config = dict(
    n_layer=9,
    d_model=192,
    n_experts=192,
    experts_per_token=4,
    d_expert=96,
    d_shared_expert=0,
    activation='swiglu',
    moe_layers=[1, 3, 5, 7],
    router_score='softmax',
    normalize_top_k=False,
    routed_scale=6.93,
    balance_loss=0.0026,
    balance_bias=True,
    init_std_router=0.0235,
    lr_router=0.00042,
    n_head=6,
    n_kv_head=3,
    head_dim=32,
    vocab_size=16384,
    norm='rmsnorm',
    norm_place='pre',
    norm_eps=1e-05,
    positions='rope',
    rope_base=85500.0,
    rope_fraction=1.0,
    qk_norm=False,
    attn_scale=0.177,
    tie_embeddings=False,
    parallel_block=False,
    init='normal',
    init_std_qkv=0.028,
    init_std_o=0.028,
    init_std_up=0.028,
    init_std_down=0.0,
    optimizer='adamw',
    lr=0.0011,
    lr_mult_up=0.901,
    beta1=0.95,
    beta2=0.98,
    lr_head=0.00751,
    warmup_steps=415,
    schedule='cos',
    final_lr_fraction=0.1,
    batch_tokens=65536,
    seq_len=512,
    doc_mask=False,
    train_tokens=462700000,
    steps=7061,
    dataset='wikipedia_en',
)
Below are experts of layer 3 (counted from 0) of a mixture-of-experts language model. Rows are named router (the router's row for the expert), gate (a neuron's input weights, with its number), up (a neuron's input weights, with its number) and show model dimensions 0-191. Each number is 500 + 40 x the weight over its row's rms, rounded and kept within 0 to 999. Numbers have three digits each.
After each expert's rows: a language model's description of what the expert responds to. This comes from a sample of Wikipedia text that the model never trained on.

# expert 7
router:481496530500501514525488485477437506490473498517444437481483445503503525406473458447523548512541471482459530432490527467570479429560441473515455501459406444464437501523525454508466457531490578429473541523511448494512502517452532472536531486481523485538488504535480518561489468603533547495574526475540447473526504432434449469537534566501502510538405488486621523505446478466503523451528474473515567505508533495507560557475579488480381495543453503450525429446544470547545467449496526488459507504467505518453492523476484511515492452535496492512491459446512535554470407557524504540
gate1:424528454484544483515468528461571428529512530526550526556503488480588487499532482484539425558446529511482478465493558497539473476491542383507522503549453559515504535495456501507551431530503448516482532497498445438559519513459524532517481528442489495452480548439498615448453473536524501479498447470545506485547484501482446574510528539457435547508530524426507472471521498491442533535490490440480516535565468550494555547482545473503525615498587528518507481480429569504534506502450519453557469479569458548509497466548505504450525521531505473460417468494570479520525530453438447497
up1:480478483552579475556517489507529443496561511480518489470537503465523526428458516467504439496521566508431454470470501459516446529498501444469545483506466473489376489554511541477525474508429529440501490494478437474587479479490564475523459518387482455475499489526508544488466475510533525465490522376571515446485476503525375574488555561436413487504508514485495529548415528460485536454479486501566573485550467474511567540482531469472447619513531482500488494464505517472492543473475486532477514451503503561503498531553536495519560493474470426473473483468523533500458465525512474509
It responds to: Opening parentheses. Opening parenthesis, or bracket and quote, after a name, figure or phrase, often before dates, measurements or asides, as in (1894), (178 cm).

# expert 42
router:480557468568499526538538432467477464501486543471445480450470568475468506588541519594510546462581570437519441462549495486434526507510491477560497554524507524430474480498490518511522471462510475510457486478526522586519465520546559504447505411488523495542539590466508503434464451444528474449459446516475460533519495519500524532484513396496540522470473503455608456522503472513552452544539514509508452527405489600473498500423506453404507464469533518517536529468479499523507534479438480457497521542549452503484504464529418474498504533554548493504493508549454486450488520545522508555
gate0:493599551469545535433539485439507575464512507453534555473531519490463523493507568478499481496462499492504533536490548489622498524491495428456470457568480510477483485542437482434511465468534545613551578505486532518441520527513464432548596506503530521517511566477548531447522462513507463520480448573512504551546488482427522484512465414512505467497470520528514504517428497522486395536451491548481493490439494513494442523561411490462495527513422521491533481464552525488483562508540517481492567464498487535458505527476532526499506507483488511505452455557524554497556467394529459451
up0:529537578495526521517571509582457532445474502478497558495490506474498504574474525475442489485464441465511398496513446508495482482541450474455462526495490580472496556505547506517523557472524492496561454492511453560538513554514489566440533554444540482481521458523466495506463572473486528475489471484528443482498451532502493527473428463587482508463448539440517516507572429530439543545503558535537523516546489542441496462427514524509491489433460549502523497530535526553503482605529565497603510446575466487450515487526486477582483521495499452572582509497497534441512554470552464556
It responds to: List dashes, coordinates, foreign script. Dash bullets in infobox lists, invisible marks in coordinates, pipes, and pieces of Indian and non-Latin names.

# expert 16
router:562551441525425399451477530446520417521478531503475529564447456436483519435592511543497490504542434548497531591451538537542485495496512453538486437466539517464429522549524442569482512546554443486498551455534564509474518503490530456517521459531492514493482530523446483426529526548477470541516627515458507462471544552486447511563462503459482527529451428526506443423465537512530517510474571475473504493508497458514536472520503489534463485472543516535513494506548526488505490478480476547495557525512515513536537549486490456497553529578474530486485536609531567482514523557547499564
gate0:492429458417471502516530452451519502461496476464489486468521479498576535515488497519472471502524514520493545508430513537515525501484524542532481515452530534582521468524558508495534484467468530424458525489425435563537479515538548526397481543485524491475425572595519547455530503536528435494523550448495465462510463509439487561378519526451520484561493515467524531444453455462622519474459440533478459490536578500507513537469537486526490471421518454456568519524433452483492500459445535508485457374513482480556494556481506495529509501522523507532493484512541481585525528538490503526
up0:480510498579496522538558503540451438512620499499425491517508468493498509513464493545503477520478489465486450483498527471527483498459455530500559478503531484435476472571478470467521586435510587501469561484480540450443411509523507534501532461414513431463468458498504498523527498516510524488580565545503495554519525425443448535458577481496465489468585470517422538483511515537426523515532468469485540398483447431512537458557527531494492440533507450544524491523500546515534472496483463515442488520493433573484442521461581552466463557450471441452474463467523475464491577491518496521
It responds to: Taxonomic name endings. Word pieces ending Latin species and family names, such as idae, aceae, ensis, osaur, plus species, moth and found in biology descriptions.

# expert 50
router:512542576565488511527552509427493513413500459536484542476485559532485519489446503469494579553525519537500500434486495555507565557505531533543449573470456500455467414533510570487488579416441512505528506480495558496414450561501526435490542514494517516521556511576519470528541460451487579494427513454463506497533499536511548498509521465497498546467456463490485491460488526508541478427521454496485503566503501503478389483466471544465535499500460429443509490459489380531475531516502544494442559574451512455488521521450531461509538557530482515510520501554539493488526456598531467498
gate1:515506565455509478487542552504493540460494502524521452437517584588475560465513446465467462467509519454543526471447428485474536464490480506414484460480449514435505487429546506465558511462462539566544490489583480501505482504514516488471485448461469504534545418559511513535483528471463505478566603528494561520480524481485512514522415494544495532513509491481441426574532449570480459497508543513501529556509480522443568501514549521553398500500458497427437545520452459473501465483554465475468542531458486543503455493631567516489489469555572506521518519477541495570492506467512526482
up1:541472395550505541566442469532515481545498507513472548502457463475507437545495563517537510494501500455461503575511589521479464465507442519523510508531558545496568511555418471515496491470560470407454525506477454544546548520467443533463512507499565457444481538482492465509504501526557539543472461510501484488536568477564437450501513561500497437486495546485570519450492467405483479536536505478513469482453568529562509509533481487525547482512563502504526447513529547519571487449559517506522484371514558442530561543437484492518511491449447474496513489504491454487596526546483585529
It responds to: Table cell openers. First token of a table cell or line, mainly (# reference numbers in historic-places lists, plus The, MPC, °W, Episode.

# expert 10
router:499529447489480532517496494553460519523517479543563445526491528478548605511488486527473601520538533510436566516522495521454467435469528530512426577510519511489456500457560514469447553523421471487516489482439514496572478454483510539491463457515426551525472525547496494580575515515528500508447517474436459514477460465529595535460513539538552511550486591493539477456484559512525458498483422537536461510515557555505491514460513439510502511429451494565503521485551501485551489505429506593420456425541472500522442460480498549559465487544541557475472490447533515547492532434529493480
gate5:519454531471461542539472479513550490560496516480498438504453503527503581487519523555531481412540493547483537396542468537493495495477464472498510473480566476496465487450503488531465486528543485477546402466456538560448554490450556516520509513616492518465448504543536511502484478534538361505515515504474479502413428540533501522440518556511504537521477498539465475468445448474531516494483418494463494469539518503472494494571526457505485474508526495492491499506560476422603450497536558494487496455478480499500505488436492480507396532468453526541537600525578498536557568475515454441
up5:574439544462529531540491439529574507563497493508483435443411500465487524472524498602500469398534509498528520413508500527483509561457469452465464504462449449463522498519517490496461500507506461482528407446482527489459569530491486494490540456554525515482440540506434530512473541588529376509501457508489522483463494579523556519470500519562469488464473454472488509507461441487539524482432466448541522461544518501458522488521517480513493417507529529512487473549538586500540495534552568495504579497526467561451478550493507488434476459494484539504533607526525483519574494504467445447
It responds to: American sports, places. Tokens in US-focused text, especially college sports and biographies: state names, American, U.S., AP poll, Super Bowl, scores, team-stat table cells.

# expert 35
router:531513433548487537536502511488457492475523502478540501551502515501474543570433564500463459461513498494487486620517474521576502482522426499508523492568556502427477474450479534476559551456492466474468449531512536567530554532482497513549467472499503465496538461473486455496515489501530474456495505468507446482568543432483544537432516401486504494500603439527513511545473524463505452486398513490523476520510501522530558464530519443570504461481498479476524509467530479564512421395557493498518474504434525482442511538519554459438503522524496580421534478457419468410466553425493518519
gate1:562539480395441468511511428501456529469445501515545560562486559514490479499455475476467541453521516514495454498522476527440562464510509619521533546479528538513618467421505530489482493463461470453549466472489503503465527492549449529452485480549468483497490506446526537538562492491486457479460445503493449546428586484603482426533501530503509482516499531442495584496521488478496499469574503501496481501486546538481499488483575436515479415573494488429491521528495514475573478514486502466519518489561533461432398418519503435539507530487477478522537525492469499479423476461504483433
up1:431464498536478517468499555488579459561530488494442529435490453518508527506548480482536524500502502460474528466486517512528450542578438448462539443493549487457413540593482468485543513556521496491521515456495449471513517549460572545519449561486469481500531449546507528486493521477471560486539523493509567496533485519407525513432452447493466471523480462532511450561484498498497551554433451478515499534468452467560471525493423574502518606482459520581553535459486504514459535481462497515426465447454490489620566565481552539469512486552476475461479465484551517480521559533469494574
It responds to: Society and economy nouns. Nouns and adjectives about government, economy and public life, such as industry, military, housing and agriculture, plus year digits like 2010.

# expert 29
router:453547470519449594587496546439490539593472533547530509391498472456485486470469489531557607531505544490491480473484543492480508509553520495466497531466464498462430501481474491512521508453523440566455491446521503521455556473474505432492509497496513546505467498477473514451562471420507531546489488460507512550514517497424448537513555499413497467499553469506560408427521484538492495443473446513459505591482432531486442492505517474549510541543536518489512506509495441499489562462512533446433458597430526454498506536504470507501479526532493557460515520532557505476448493504420599490
gate1:514508536442513540435413516409514450489457501573493526530502471475578490508526497514496509532509472481542474474528463486444518400449539513494475562455473509477514511532535527467459554557529488484590506544478555508515456520520467461461485488497503534555538585554567513539488549472520501554519493477521518495547434432529529462488507505551501596476500505518506509456493447551529470482507511600525491518444500533457438528477512502452535499462408426545422429438599491536523459446495485488565509518512482455469458460479453533537379519421503503544514516471543463446502485533478485506
up1:574503489519442457464470463504462515504515539474504501490422472498481497499512477417476531496461495598538470574490484600505532579471491410546589486473492567485488545534433456593443516498466572435405490461553465516450503527498497514539561470424500606490550443527487438512509537503453515491555436576488497495489539508500511513455477367504492494484471530485498475525496538515507492587534536458510488461513517478558508511480509502477479481524479559510503542518443509518468478538451401514538539491494572499493500517461480503482553515469516451472500449538459528496491492463571452537
It responds to: Table cell word endings. Suffixes and words ending a table cell before a pipe, such as Replacement, Residential, Cancelled, Nominated and Won, along with percentages.

# expert 1
router:498476492605514514530527447474457538491514499494491493445448498491557484542561496606409542541553479518445581531449465500458535486547460460510502502499548519451491521498479431474493557453545460500435511474515533550496480536445491453507471458540470481450561519554498450430516539437510448527503518517520467459556595544479495467523476474517557524467509482527535481581418471466542458508547578516484474563481582489555486508456481417542510470500537464520509496529557511534502484416497483477442461479447480507502574476475487466486535545482476471519509424492505483422495539598566553503
gate1:528614496447452463528533547429558552491517507523453500462565482566462531525495473522416536544511442460501477508460559392471523542474464484485513531460518503494535455556581463507547569537517529520504513535550558540430427517492483591501498489530515477431493481564414566522495587565466462547474460419537530453492486551506536519418515447506515560489481558481479506585495572485531499506516491445549467552490515506525471498510479487487514516497518437456560512462506476487535462521482515455421484535515450549479494505427505490454539488474478499494436477510463471489567533473507472453
up1:473454529535560570460415455539517436502484520553516502532449486471515515504454488535547452476532472487570488491518465597504500480548522521568511480463498487550497493478424561444434491443445437454508493509502435503484571534597455511525506483472561509556503534458516469518520391512530459469515494536475477531491510443542483462496467522490508529505477566484507550446515439589485559488491425510563465519503513482510519511458530440510516473590431575503482521447587513482485509529503538521537463465484560458484445491561486522553447493512465507490553555484515545574446543446487444577
It responds to: Ethnic and name endings. Word-final pieces of names, nationalities and places, such as -ian, -yan, -i, as in Sloven-ian, Barsegh-yan, Indian, Lanka.

# expert 61
router:486486448456517556511511483497492517433541508579435491474465525629509487456478500447540522501523492487481448489486570476500464521472491514508518522469500504525457553521500469458584540517527549517512522397460483477516483455507547508472628614530496491483498438551528594541527492473555457402565504568445507554417491531539438480469574495541525408566460444492523512480502477501478493490514559529468530429445526515486485458498524503512437562509501480467461464529504502522518540541520447578553460453475479526528477502570493551500554503488460467448491452474525484535502499461499478474
gate0:521509472514515528544468560522447479512503549575542482528414532457495493513489429549534495530535571528520534510519502458500514463501526563384488449482450432410513461485566535642497582488550465439444530549452507493499490498553497579471500518519522465429478496528508515556532545528525484523558442524455475531442446433501445505502505495547522570458458552474450474406532478566474567517505506514513542508500510443511519515462499461557466482476534491422492515501519515592495467548506539470460517523439510504465448495486497548443490498480528524505439466457436476573523510482522477504
up0:497468473484521519514474520523430426539544531545524458484458476418482484444515405554550495532540549509544493554516518467590497485548572543493570414558478474413531525480498546582521466481578463554484536472438465509514532512520506546438435490534448428476472452494498481495527488501541503476487498433499539531465473496541403504508535585579471529447470497468490504478517493501475572527505523547552531539514461429490554429503518483536503498542547498463478536508486500539499438511507533504480505512451492562540492506469494528426569476524563527450450534424454500567509538440446518452
It responds to: Mid-name pieces and digits. Inner pieces of proper names and digits, such as ing in Sting, Rheingau and Rings, ies in Wiesbaden, plus 0, 1, 19.

# expert 62
router:508501507582516484487528474511468561404473535520473551398553493593506495498481427542466598530537568524484570510466477500546463492474466521451510471490503514500488488588537489555454517481543503526478491453458497531470494440533517489527507529505426493475515432506498572535513467473453529513477528560425509515501409512550468530462501513494448542540411460526579486498533531497538497481541464529512523434534503491512471493512505549515470589522483525393434573535466469515464455547538524455478539535516532559427508500534482529484507577530556474527544422582523539475530483538550504476
gate1:472488546449483455475542491514556484466520457528520428444446539545533483523459441500509469541472512481477479425396515552532518476571480513524574518469527452574542585616525523456439502502499500457427478482485447494509594496518473514493514539462460467492456443468533513517540524490528510515484475451514426533528501479442463465456545497507494519530536483505502527461511559538486422465485486515420508477485428566464440545442507495507513525502528468473522509488428509492509490474463495541517426487544525555489478475541579511437422480445440514494496521435564562602554474460489446544
up1:562550435523501492460527549517488496496522545573552438417491490423581422507501453594559513495490516573498510586459538524613442433519512541480479469500527459567473483497523507553526499512462516547504502434480494509482443482483562475571439534492464538474554495465515543479540529559447481544562499439527452523524441513448490530547554495436479572480528446497517542488532501510500532506496479474450503536517465506423522470501514471549497593465516494473517493480431475515466478517506482574494471554423495472505441492517495518473449503535495488552494534454526506594567551461524435529
It responds to: Dates and article openings. Month names and spaces in birth or listing dates, and first tokens after article title headings, like (3 June 1943, November 12.